python train.py --n_layer=13 --d_model=192 --activation="swiglu" --router_z_loss=0.0001 --router_noise=0.3 --lr_router=0.00149 --vocab_size=32768 --batch_tokens=32768 --steps=8655
Below are experts of layer 6 (counted from 0) of a mixture-of-experts language model. Rows are named gate (a neuron's input weights, with its number), up (a neuron's input weights, with its number) and show model dimensions 0-191. Each number is 200 + 30 x the weight over its row's rms, rounded and kept within 0 to 999.
Before each expert's rows: a language model's description of what the expert responds to; "comes after" lists some tokens at least twice as common just before its tokens as in all text. This comes from a sample of Wikipedia text that the model never trained on. Tokens count by the router's weight.

# expert 25
Verbs, pronouns, adverbs. Function words in running prose: was, is, were, he, it, who, also, plus adverbs like generally, highly, safely.
comes after: ",", ".", " it", " It", " he", " which"
gate0,196,236,186,182,142,193,203,199,175,185,253,175,203,189,260,143,222,196,179,218,213,134,220,222,185,238,177,214,225,178,190,209,212,197,225,205,155,251,228,283,166,234,142,163,192,188,209,264,161,203,203,135,199,185,222,174,154,212,206,208,136,189,216,229,164,183,198,124,132,170,211,189,212,187,165,213,160,187,184,231,208,225,195,189,181,226,222,201,191,216,266,197,203,185,245,218,201,220,154,211,180,222,206,211,243,221,168,150,207,185,193,214,199,210,255,238,182,188,226,196,203,169,176,186,185,203,233,199,167,198,139,173,216,236,230,157,189,187,205,201,183,191,211,216,216,173,249,147,200,233,205,147,247,231,147,200,190,219,199,288,149,222,228,169,193,200,174,195,209,203,236,162,218,186,189,170,147,145,228,185,222,178,221,227,220,180,222,188,261,171,216,205
up0,205,188,228,212,187,182,212,211,262,200,248,217,203,158,202,192,226,184,209,200,225,212,164,177,141,198,198,172,215,228,228,215,154,229,211,229,222,186,268,176,194,215,221,187,143,209,178,204,187,160,131,165,151,139,183,177,207,180,192,209,191,228,194,196,198,220,195,198,191,226,178,221,215,205,162,175,135,193,213,166,245,201,209,198,187,167,171,211,129,211,214,199,204,183,132,158,181,195,137,173,213,204,190,300,152,186,190,206,201,195,175,203,175,220,208,150,245,192,261,201,172,168,207,248,248,144,217,223,160,200,213,198,188,214,190,189,176,130,205,187,224,167,206,191,176,164,186,212,205,239,173,230,194,182,166,219,222,207,194,201,186,244,215,253,177,219,148,174,241,215,187,280,248,188,156,178,232,221,194,200,159,225,176,176,118,215,208,196,248,231,160,220

# expert 14
Months and time words. Month names and year digits in dates, plus time nouns like year, age, life, war, and sentence-opening However.
comes after: "20", "19", " was", " in", "18", " on"
gate1,181,260,189,230,196,187,199,224,179,207,176,225,190,185,183,170,185,187,179,221,151,166,228,195,201,236,238,191,254,201,197,237,198,238,258,212,253,155,231,179,226,217,196,194,208,180,159,172,216,148,215,265,172,174,186,172,213,215,176,181,207,178,236,217,167,212,201,272,196,155,254,210,220,216,195,220,174,126,178,153,186,147,181,229,163,212,195,177,189,193,166,219,182,133,189,193,215,148,215,191,144,210,174,248,243,232,203,151,189,208,164,212,202,200,225,210,199,189,204,202,201,134,200,242,239,185,160,235,141,210,190,268,195,149,211,167,191,177,244,214,153,206,236,140,207,192,171,193,179,225,255,193,154,197,211,253,203,212,179,148,210,176,250,251,202,165,220,201,237,236,198,179,195,230,231,243,218,219,195,189,223,230,187,184,228,213,168,256,195,187,178,154
up1,271,239,191,181,235,208,158,215,215,185,202,217,246,162,182,163,195,174,194,204,106,200,175,192,192,178,162,242,174,231,228,249,192,249,168,185,192,186,242,220,231,205,247,121,221,226,177,162,221,176,234,201,205,149,171,203,194,206,172,184,195,207,207,179,195,153,205,199,182,199,205,219,242,173,212,212,222,203,223,164,179,222,251,215,198,185,221,194,180,190,168,175,247,209,215,204,245,231,176,207,195,185,178,190,228,259,145,218,222,252,196,219,167,207,215,180,201,160,160,284,199,224,231,221,151,211,202,199,221,238,224,138,171,172,277,183,186,219,235,196,228,227,202,200,183,178,116,132,195,209,199,225,185,210,191,200,163,195,215,137,199,204,162,181,196,191,171,206,213,218,176,168,228,211,203,192,151,219,239,188,250,256,190,223,209,230,195,266,186,197,147,171

# expert 4
Numbers in data. Number pieces in coordinates, dates, codes and table cells, such as 07 in 45.0775°N, 20 in 2019, 11 as a rank.
comes after: " ", ".", "19", " (", "18", "°"
gate1,134,225,237,223,211,249,194,228,258,252,160,242,189,175,220,244,202,173,173,223,242,232,189,189,175,187,215,163,206,213,177,214,224,218,153,196,230,221,218,142,181,169,276,226,203,167,229,223,211,259,234,202,230,215,209,203,234,234,195,209,209,193,230,268,244,192,250,182,198,209,202,175,150,233,189,192,161,174,228,212,236,214,179,270,241,228,156,216,197,186,183,239,154,186,231,185,237,212,186,168,243,205,167,214,198,218,202,155,179,182,145,206,202,203,193,211,209,218,166,169,152,178,214,252,159,159,183,200,220,259,174,241,144,234,236,190,173,202,205,181,174,221,185,159,234,177,213,187,184,180,165,185,213,266,181,152,187,207,174,164,191,181,180,219,214,183,164,220,230,173,174,222,218,189,206,137,205,187,164,202,218,169,167,152,223,194,152,167,198,184,154,255
up1,154,169,189,151,207,198,279,212,227,151,188,140,260,159,201,213,187,191,186,143,157,206,217,218,211,233,136,217,211,178,182,172,214,220,243,204,202,197,229,234,220,199,141,137,183,242,177,196,154,218,226,207,179,210,193,190,230,194,260,214,222,203,202,166,175,167,190,232,194,227,199,181,221,175,209,175,193,214,166,172,196,191,220,175,211,158,214,227,202,257,193,166,235,260,199,238,159,220,150,218,160,194,168,206,230,156,134,222,201,267,161,144,158,184,212,184,228,162,196,198,170,211,200,191,225,208,212,214,168,190,223,162,220,189,163,201,204,164,213,199,218,178,200,241,145,220,167,209,222,227,191,221,177,178,216,233,197,175,180,247,255,241,240,179,243,245,218,212,173,215,220,173,171,226,245,245,192,280,231,224,199,187,183,167,163,211,212,193,235,221,234,152

# expert 17
Capitalized word starts. Single capital letters or digits beginning a name, word or initial, such as F in Fauvism, G. Morris, North, East.
comes after: " ", " (", " \"", ":", ".\n\n", "\n\n"
gate1,205,164,214,195,238,192,210,231,237,185,208,229,167,203,263,193,216,248,219,201,218,209,169,223,284,204,179,244,191,205,188,181,217,149,171,208,201,255,219,240,225,186,249,208,213,240,211,266,184,221,167,224,167,249,259,127,187,160,191,147,254,248,190,204,174,228,208,180,253,207,186,244,185,186,222,167,184,238,238,223,185,209,214,188,207,202,165,166,159,184,179,147,216,171,192,198,157,198,232,148,201,240,226,158,127,196,247,231,169,223,260,201,251,217,193,217,182,212,203,193,222,173,177,180,203,201,245,197,214,211,218,217,232,226,250,151,171,223,209,169,195,221,191,243,218,177,187,207,218,203,217,190,189,188,213,188,215,199,188,227,227,174,195,222,262,197,218,241,193,190,152,212,246,182,233,248,269,215,183,142,167,176,223,176,222,187,196,193,182,192,125,205
up1,258,250,177,220,167,218,218,219,269,191,230,222,192,203,197,171,191,169,188,223,154,233,189,156,156,186,193,175,204,199,226,216,241,164,168,168,204,212,150,177,173,177,174,189,172,220,174,201,227,131,178,101,188,176,180,205,224,194,222,161,209,181,192,241,172,134,201,241,235,195,228,199,232,176,208,224,171,193,207,211,154,217,234,147,161,214,193,219,201,222,210,217,234,211,157,195,172,219,165,213,238,213,230,206,238,202,229,227,228,221,168,272,258,180,201,218,187,213,229,234,225,179,211,240,208,153,216,147,223,196,180,187,187,179,138,169,198,159,138,168,219,228,216,257,127,199,195,198,172,237,208,185,181,254,206,227,169,217,166,186,241,183,145,238,216,199,203,174,197,163,228,215,198,243,210,217,164,192,201,240,222,243,172,188,151,246,236,212,224,190,187,210

# expert 12
Table cell separators. Pipe characters separating cells in Wikipedia tables, especially header rows and row starts, plus == section heading markers.
comes after: " |\n", "\n", "0", ")", "1", "2"
gate0,228,187,234,249,199,227,183,241,189,212,112,247,227,223,135,227,169,149,227,175,196,192,215,229,162,205,165,181,214,188,146,168,193,195,166,189,213,168,213,161,164,194,172,207,129,277,195,195,227,195,217,194,128,166,188,226,215,187,181,179,173,249,193,197,185,187,251,210,255,257,188,238,172,194,203,223,218,123,214,175,171,209,206,214,194,201,257,181,153,173,194,226,192,172,178,166,219,189,181,222,233,269,165,192,176,154,208,189,210,209,164,232,214,214,200,211,220,202,178,198,179,203,200,232,161,200,175,151,168,191,231,231,234,138,193,213,244,122,209,172,231,219,256,205,197,181,216,208,225,245,203,198,235,155,210,175,169,253,218,167,235,163,178,183,211,238,218,136,183,217,186,243,212,199,222,192,229,189,205,205,224,166,210,236,161,200,215,235,203,207,204,192
up0,203,212,191,180,176,204,157,243,133,191,187,234,177,237,205,192,186,216,217,172,250,208,183,231,157,220,210,213,260,206,209,224,245,182,224,92,214,166,195,241,151,220,180,177,185,216,150,221,220,210,239,156,146,224,206,221,210,214,193,188,214,212,244,202,161,199,183,230,266,200,205,230,200,270,240,201,203,182,202,283,229,215,188,230,201,236,179,219,234,150,235,213,174,242,199,203,177,195,181,209,250,229,155,195,177,192,225,204,252,227,209,202,196,191,215,201,181,194,241,129,203,178,164,179,212,205,221,155,166,204,207,206,201,213,204,201,225,179,216,208,223,279,201,203,203,193,203,197,147,189,201,231,193,185,232,138,268,191,216,141,200,219,143,228,235,174,240,177,165,186,208,205,181,249,225,178,179,220,254,152,174,201,234,192,166,195,156,236,218,226,178,220